{
  "num_hidden_layers": 10,
  "hidden_size": 192,
  "n_experts": 32,
  "experts_per_token": 1,
  "d_expert": 224,
  "d_shared_expert": 0,
  "hidden_act": "swiglu",
  "moe_layers": [0, 1, 2, 3, 4, 5, 6, 7, 8, 9],
  "router_score": "sigmoid",
  "normalize_top_k": false,
  "routed_scale": 2.0,
  "balance_loss": 0.00323,
  "balance_bias": false,
  "router_noise": 0.3,
  "router_bias": true,
  "init_std_router": 0.0367,
  "lr_router": 0.00108,
  "num_attention_heads": 6,
  "num_key_value_heads": 6,
  "head_dim": 32,
  "vocab_size": 14831,
  "norm": "rmsnorm",
  "norm_place": "pre",
  "norm_eps": 1e-05,
  "positions": "rope",
  "rope_theta": 10000.0,
  "rope_fraction": 1.0,
  "qk_norm": false,
  "attn_scale": 0.177,
  "tie_word_embeddings": false,
  "parallel_block": false,
  "init": "uniform",
  "init_std_qkv": 0.0361,
  "init_std_o": 0.00807,
  "init_std_up": 0.0361,
  "init_std_down": 0.00807,
  "optimizer": "soap_variant",
  "learning_rate": 0.00423,
  "lr_mult_qkv": 0.5,
  "beta1": 0.95,
  "beta2": 0.98,
  "lr_head": 0.0085,
  "max_grad_norm": 1.0,
  "warmup_steps": 200,
  "schedule": "wsd",
  "decay_fraction": 0.714,
  "decay_shape": "cos",
  "final_lr_fraction": 0.05,
  "batch_tokens": 65536,
  "max_seq_len": 1024,
  "doc_mask": false,
  "train_tokens": 357200000,
  "max_steps": 5451,
  "dataset": "wikipedia_en"
}
Below are experts of layer 6 (counted from 0) of a mixture-of-experts language model. Rows are named router (the router's row for the expert), gate (a neuron's input weights, with its number), up (a neuron's input weights, with its number) and show model dimensions 0-63. Each number is 128 + 32 x the weight over its row's rms, rounded and kept within 0 to 255.
After each expert's rows: a language model's description of what the expert responds to. This comes from a sample of Wikipedia text that the model never trained on.

# expert 20
router [122 101 170 140 100 131 148 174 128 151 150  54 112 128 119 143 127 148 129 169 143  86 183  89 112 109 133  94  93 136 150 119 150 140 109 154 108 182 144 190 150 148 121 151 132 128 136 145 139 126 174 132 125 173 145 134 146 154 121 104 112 143 121 123]
gate0 [ 98 114 183  42 172 139 169 165  77 130 158 131 117 129 129 131 111 138 158 168 103 104 135 108 117 115 138 117 139 115 144  99 153  82 109 164 182 121 160 165 137 131  76 153 107 172 100  73 165  86 128 143 143 146 155 121 103 134 109  83 113 133 115 108]
up0 [127  98  96 163  91  99 124 125 129 170 128  72  90 104  77 142 121 149 101 104 141 158 124 184 178 139 135 148 171 121  99  72 163 164 155  60  95 134  93 122 161  67 124 177  91 149 109 156  52 163 133 127 134  74 135 180 141 129 123 177 164 126 121 120]
Tokens in demographic prose and vote tables: The starting census sentences, decimal points, pipes, plus/minus signs, Democratic, Republican.

# expert 9
router [ 83 100 130  90 133 160 130 147 135 156 176 128 124 183 111 115 113 182 115 151 138  76 152 142 140  87 159  74 132  80 208  88 156 153 134  96 126 167 166 153 147 100 197 168 132 162 122 135 138 133 128 177  95 132  85 162 138  79 121 112 113 105 155 112]
gate0 [117 156 128 195 117 189 134 123 111  98 122 145 116 144 101 121 117 158 170 172 194 116 127 168 131 161 125 131 128  94 165  98 108 133 112 164 185  73 145 100 110  96 185 139 119 132 129 163 152 103 126 100 179 140 110 169  87 179 205 130 120 125 120 139]
up0 [116  92 156  87 126 143 113 109 145 198 107  41 170  56  74 149 133 135 118 124 133 152 146 134 170 121 110 126 154 135  95 141 139 139 172 106 134 191 125 112 121 147 142 155 115 121 139  98  86 182 111  93  75 126 160 148 141  74  97  93 178 144 105 123]
Pipes, blanks and list dashes in vote or results tables, last year digits, and reporting verbs such as knew, argued, praised.

# expert 25
router [ 60  84 103 116 160 106 121 107 185 176 170  90 106 154 132 117 120 184 100 122 119 102 142 170 145 116 126 125 122 115 182  87 197 118 155  83 101 124 123 181 140 141 134 153 122 128 145 123 117 133 120 107 116  94  49 213 182  76 142  93 111 160 201 148]
gate0 [105 164 133 118 150 113 127 149 167 115 117  67  90 119  94 203 154 154 142  92 134 129 107 130 151 118 122 123 105  95 161  82  89 124 103 161  87 104 131 105 139  88 132 190 134 142  99  41 112 182 144 140  87 118 145 140 150 111 131 117 160 131 104 189]
up0 [ 77 129 136 169 161  83 128 132 114 142 168  91 107 135 148 171 122 113 178 125 142 114 150 174  80  95  43 119 105 118 113 122 102  96 119  68 117 120 138 113 150 163 183 119  59 102 158 126 117 108 116 135 162 136 148 103 144 138 111  94 148 128 133 132]
Closing parentheses, brackets, braces and quotation marks, often after numbers or in tables, such as ), ", }, %).

# expert 26
router [112 108 141  71  67 168  83 124 177 151 171 111  98 144  89 108 137  77 114 131 151 137 114 127 156 109 153  95 148  98 122 144 141 152 121 130 112 173 214 139 124  86 134 187  96 181 120 109 113 131 147 126  80  94  95 157 111 113 116 131 121 175 182 137]
gate0 [119 122 177 148  60 154 132 145 133  99 130  57 141 111 126 127  93 143 155 126 177 101  90  84 149  71 202 109 113 135  48 136 155 116 171 130  61 146 107 147 128 104  86 135  84 152 133 150 152 158 120 191 191 103 131 120 151 125 127 109 131  69 150 159]
up0 [151  89  73 128 108 146 126 105 128 158 121 164 100  67 114  92  72 149 147 120 123 120  91  90 128 148  82  95 139 110 227 154 140  94 115 190 140 134 131 114 155 100 133 135 174 127 166 152 119  93 114 143 115 119 157 129 100 164 215  90 106 152  96 146]
Function words leading into a verb phrase, mainly to after willing or able, plus can, would, will, may, not.

# expert 2
router [ 68 163 157 137  86 151 155 102  61 160 185 156 167 188 113 175  88  97 120 146  95 117 124 100  97 106 172 132  70 142 173 111 179 119 142 150  94 173 129 107 148 100 128 123  82 137 137 156 121 107 153 156 136 162  81 177 156 116 109 121 149 135 114  71]
gate0 [138 128 135 178 161 173 108 118 183 163 148  73 118 125 165  96 232 178 123 101 103 102  95 156 108 150 128  75 160  80 144 134 101 141 111 110  74 156 137 159 103 137 142  87  84 137 150 133 183 155 121 132  76 172 138 181 173 159 151  93  98 153 122 120]
up0 [107 171  89 184 124  94 197 171 116 165  86 116 142  73 123  86 126 149 100 164 150 187  99 132  90  66 208 147 155 139 133 127 191  98 164 147 156 167 106 142 193 151 144 128  84 114  82  58 143 126 101 154 101 144 136 120 174 112 167 129  77 112  84 135]
Middle word pieces inside unfamiliar proper names, often after an initial S, Z or D, as in Zhetysu, Zhejiang, Susannah.

# expert 4
router [ 87 136 195 106  80 192 165 122 111 163 126  23  90 123 110 130 134 141 191 137 162 130 160 149 120  90 161 117 134  94 181 111 181 155 149 132 103 105 201 114 113 135 120 191 110 140 153 135 155 121 108 129 124 156 137 153 137  93  22 126 151 128 179 170]
gate0 [190 123 132 146 146 112  87  98  99 142 129 172  87 154 113 100  61 132 167 145 149 146 192 135 133 152 113 153 113 114  74 109 111 159 177 150 128 104 151 102 158 117 160  82 126 141 116 190 154 157  94 124 179  56 109 104 123 166 177  53 102 120 174 144]
up0 [171  86 150  84 128 173 177 143 129 128  73 137 145 118 114 191 100 130 175 157 163 131 128 119 129  74  88 123 134 124 101  79 148  68 132 187 114 110 100 136 120 132 187  96 139  95 118  99 110 137 124 132  98 117 139 159 103 198 132  61 139 129 140 177]
First names and the surname pieces after them in lists, credits and prose, such as Richard, John, Curtis, Mc.

# expert 8
router [ 70 115 149 152  50 178 175 152  80 131 137 110 149  91 165 131 155 136 169 139 134 145 138 112 127  88 167  96 130 123 147  92 173 127 112 108 121 186 139 127  93  93 156 127 138 160 105 147 146 139 152 163 149 173 133 145 132 126 105 118 118 127 133 124]
gate0 [138 115  82 151 150  89 128  81 161  75 169 101 127 106 185  79 144 138 127 193 169 102 135 112 133 147 132 110 121 111  77 152 139 141 138 142 164 135 175 154 148 146 141  55 169 128 149 123 148 117 123 152 147 157 106 119 102 118 152 139 143 174 183 140]
up0 [145  93 126  72 166 127 134 144 184 148  78 160 108 161  53  94 135 135  95  85 126 128 148 161  82  90 124 132 129 151 167 117 128 157 106  53 184 151 118 149 152 161 159 108 156 113 154 101 149 157  93 149 109  61 139  88 129  73 114 115 136 124 125 128]
Opening pieces of proper names and titles after of, the or in, such as Al, St, San, Saint, Sir, Santa.

# expert 28
router [123  89 162  87 132 145 124 146 163 137 127  83  92 191 113 112 150 176 107 139 213 123 182 123 100 112 140 105  92 145 224  89 135 135 138  80  86 165 156 116 165 123 165 168 118 178 117 155 131 119 126 145 139 155  79 191 141  84  73 140 148 144 157 137]
gate0 [120  93 149 108 143 117 104 188 129 123  81 133 153 114 148  66 151 148 127 200 150 151 130 166  99 153  61 138 130 163 150 144  86 218 145 129 157 227 145 132 139 134 154 148 159 171 132 135 140  65  68 196  89 100 137 109 168 106 132 176 155 167 125 122]
up0 [101 145 127 107 142 152 146 141 129  90 159  66 153 131 168 158  97 128 135 102  97 113 132 150 160  76 167 133 188 188 139 122 108  84  77 155 155 140 114 111 123 128 143 128 154 120 134  54 130 157 211  76 136 150  98 110 142 104  85 134 130 103 166 109]
Commas, and comma-quote mixes, ending a phrase or list item before and, but, which, such as ",", "),", ".,".

# expert 3
router [ 92 100 159  95 137 156 118 164 128 175 151 110 117 167 136 121 103 186  97 159 129  76 166 133 121  88 159  67 143  82 205  71 156 148 140 119 122 167 158 178 144  94 163 176 130 163  98 136 146 127 141 155  74 135  96 163 138  92 120  85  99 117 191 119]
gate0 [114 119  68  91 118 153 136 211 126  95 100  91 167 132 171 176 185 124 154 118 194 105 157 118 146 127 174 157  90 117 152 156 165 121  95  92  92 147 144 192 168 144 158 162 195 115  82 148 118 119 143  95 129 133 114 184 112 151 177 127 162 144 158 120]
up0 [131 194 139  78 104 138 181 190  91  99  70 141 117 110 112 183 103 169 138  94 191  79 134  25 101 157 122 103  94  86 130 119 116 118 117 123 134  88 119 112 113 158 172  88 131 125 118 153  92 145 155 135 122 103  87 150  84  88 144 181 166  97 138  92]
Blank spaces before numbers in election or medal table cells, plus year pieces (200, 201) and violence words like killed, wounded, arrested.

# expert 31
router [107 177 154  93  92 137 115 182 156 151 156  58 106 131 111  95  68 140 162 166 125  82 140 109 120 105 149  61 111  92 144 140 179 119 133 145 145 136 115 109 112  38 140 134  63 195 108 211 141 112 135 135 111 104 110 128 115 112 103 134 147 136 181 107]
gate0 [126 120  58 128  83 110 135 125 132 182 159 115  96 153  87 122 119  54 122  85   7 155 116 125  96 101 115 123 104 125 117 137  96 172  84 160 138 139 164 133 166  92 119 169 130 150 124 101 128 105 137 101 122 184 161 134 160 132 101  94 130 130 123 144]
up0 [142 165 137 146 169 115 139 119 161 110 102 152 113 135 139  87 136 171 187 125 175  74 138 119 125 126 134 138 169 145 147 117 113 101 192 109 113 134 133 128  68 191 123  75 121 170 119 128 133 113 138 133 138 133  71 154 133 184 176  92  59  73 130 161]
Prepositions after nouns or verbs, such as for, with, of, and line-initial pipes in award, review and music tables.

# expert 27
router [130  96 183  31 123  72 110 184 130 137 124 141 121 152 133 103  45 138 110  93  67  86 139 148 145  50 102 128 114 124 136  31 123 176 131  85  68 161 156 127 128 109  95 156 109 127 131 145 109 126 153 137 135 146  74 156 115  74 122 128 131 159  86 140]
gate0 [119 143 142  31  79 107 112 139 135 123 125 148  59 109  64 146 167 163 103 152  97 103 108 158 113 121 139 126 116 149 124  69 111 116 126 109 160 118 104 135 116  90 117  99 113 141 140 169 166 131  94 149 148 151 161 114 113 112 109  69 125 165 165 146]
up0 [147 172 155 125 100 137  71 112 147  87 155 131  69 145 133 104  70  50 118 150 149  88 156 119 205 189  99 149 132 146 158 108 160 105 133  76 131  97 115 114 106  97 225 186 138 139 125  89 160 141 118  39 168 162 132 142 130 174  94 126 186 171 139  99]
Single vowels and short vowel pieces ending or inside Romance and other foreign names, like Ma-o, Od-essa, Minerv-a, Inf-o.

# expert 29
router [118 127 148  58 135 153 193  96 117 173 144 144 131 127  98  71 133  93 157 172 103  63 145 127 128  94 149  70  73  93 180  66 119 121 177  87 101 125 242 116 104 176 105 155 124 159 218 145 151 129 162 113 124 185 123 144 137 115 137 120 173 149 185  74]
gate0 [ 76 134  85 116 144 129 200 171 137 116 147 112 168 174 137 155 165 160 104 123 146 125 143 117 146 121 171 120 126 167 143 120 150  58 200 103  42 143 154 122 157 122 119 134 126 157 155 111 156  87 169 107 132 175 128 125  78 102 111 106 109 127 219 112]
up0 [ 97 120 153 132 158 124 102 100 105  92 132 151 141 124 148 138 116  83 108 147 143 112 100 109 142 147 104 110  71 199  81 174 117 149 144  97 119 180  72 118   4 135  88 180 165 123 187 150 130  96 129  97  95  94 141  73 130  98 141 112 179 132 133 103]
Single consonant letters starting a word or name split into pieces, such as H, b, m, w, in Nightmare, Rainbows.

# expert 23
router [129 185 157 111  41 121 104 104  72 138 141  96 124  92 169 136 136 112  87 155 128 136 130 135 179 126 115 126 140 102 143  95 151 137 132 137 164 177 117 131 101  93 113 112 121 156 142 157 125 104 126 208  92 145  99 199 130 100 104  74  91  88 101 116]
gate0 [135 117 131 160 160 107 157 140 128 121  89 101 140 159 183 111 157  75 118  91 130 124 141 205 133 134  77  93  98 112 125 111 149  94  98  91 147  97 114 121 148 142 175  96 164 123  26 135 130 122 147 137 122 185  84 131 149 103  78 134  98 180  71 160]
up0 [ 73 140 124 135 101 143  80 141 117 130 151 163 119  88 121 146 131 131 187 127  80 110 146 153 153 157 111 189 122  89 111 163  84 164 131  95 162  26 132 100 137 109 112 115 111 166 210 150  87 156 161 135 130 178 133 141 153 148 137 145 121 105 112 198]
Sentence- or clause-initial prepositions introducing dates or settings, such as In, On, At, During, since, until, born.

# expert 18
router [126 111 203 143  76 138 162 149 155 167 105 167 148 148 137 149  87 113 146 158 137 132 138 121 165 141 174  89 141  50 136 107 118 105 104 117 135 154 154 140 191 101 188 145 147 152 114 116 142  96 144 155  54 171  88 105 219 130  68 141 156 158 157  89]
gate0 [ 86 168  92 148 101 105 143  97 196 187 124 142 133 190 141 220 126 138 100 115 120 114 103 198 123 116 123 137 154  95 153 142 148 116 173 160 111 121 121 117 119 134 182 100 103  75 127 137 173 112 107 134  95  79  94 135 127  46 126 165 110 116 136 127]
up0 [137 170 145 126 103  77 120 103 107 139 132 133 115 146 119 165 118 160 127 121  87 187  83  91  51 132 162  96 127 162 140  78 135  94 159 150  67 101 122  93 175 154 158 119 144 127  84 118 137  88 124 155 136 129 165 153 142 114 149 135 180 121  98 149]
Middle or final word pieces of Slavic, German, Nordic and other non-English place and personal names, like Vojv-od-ina, -orf, -ski, ä.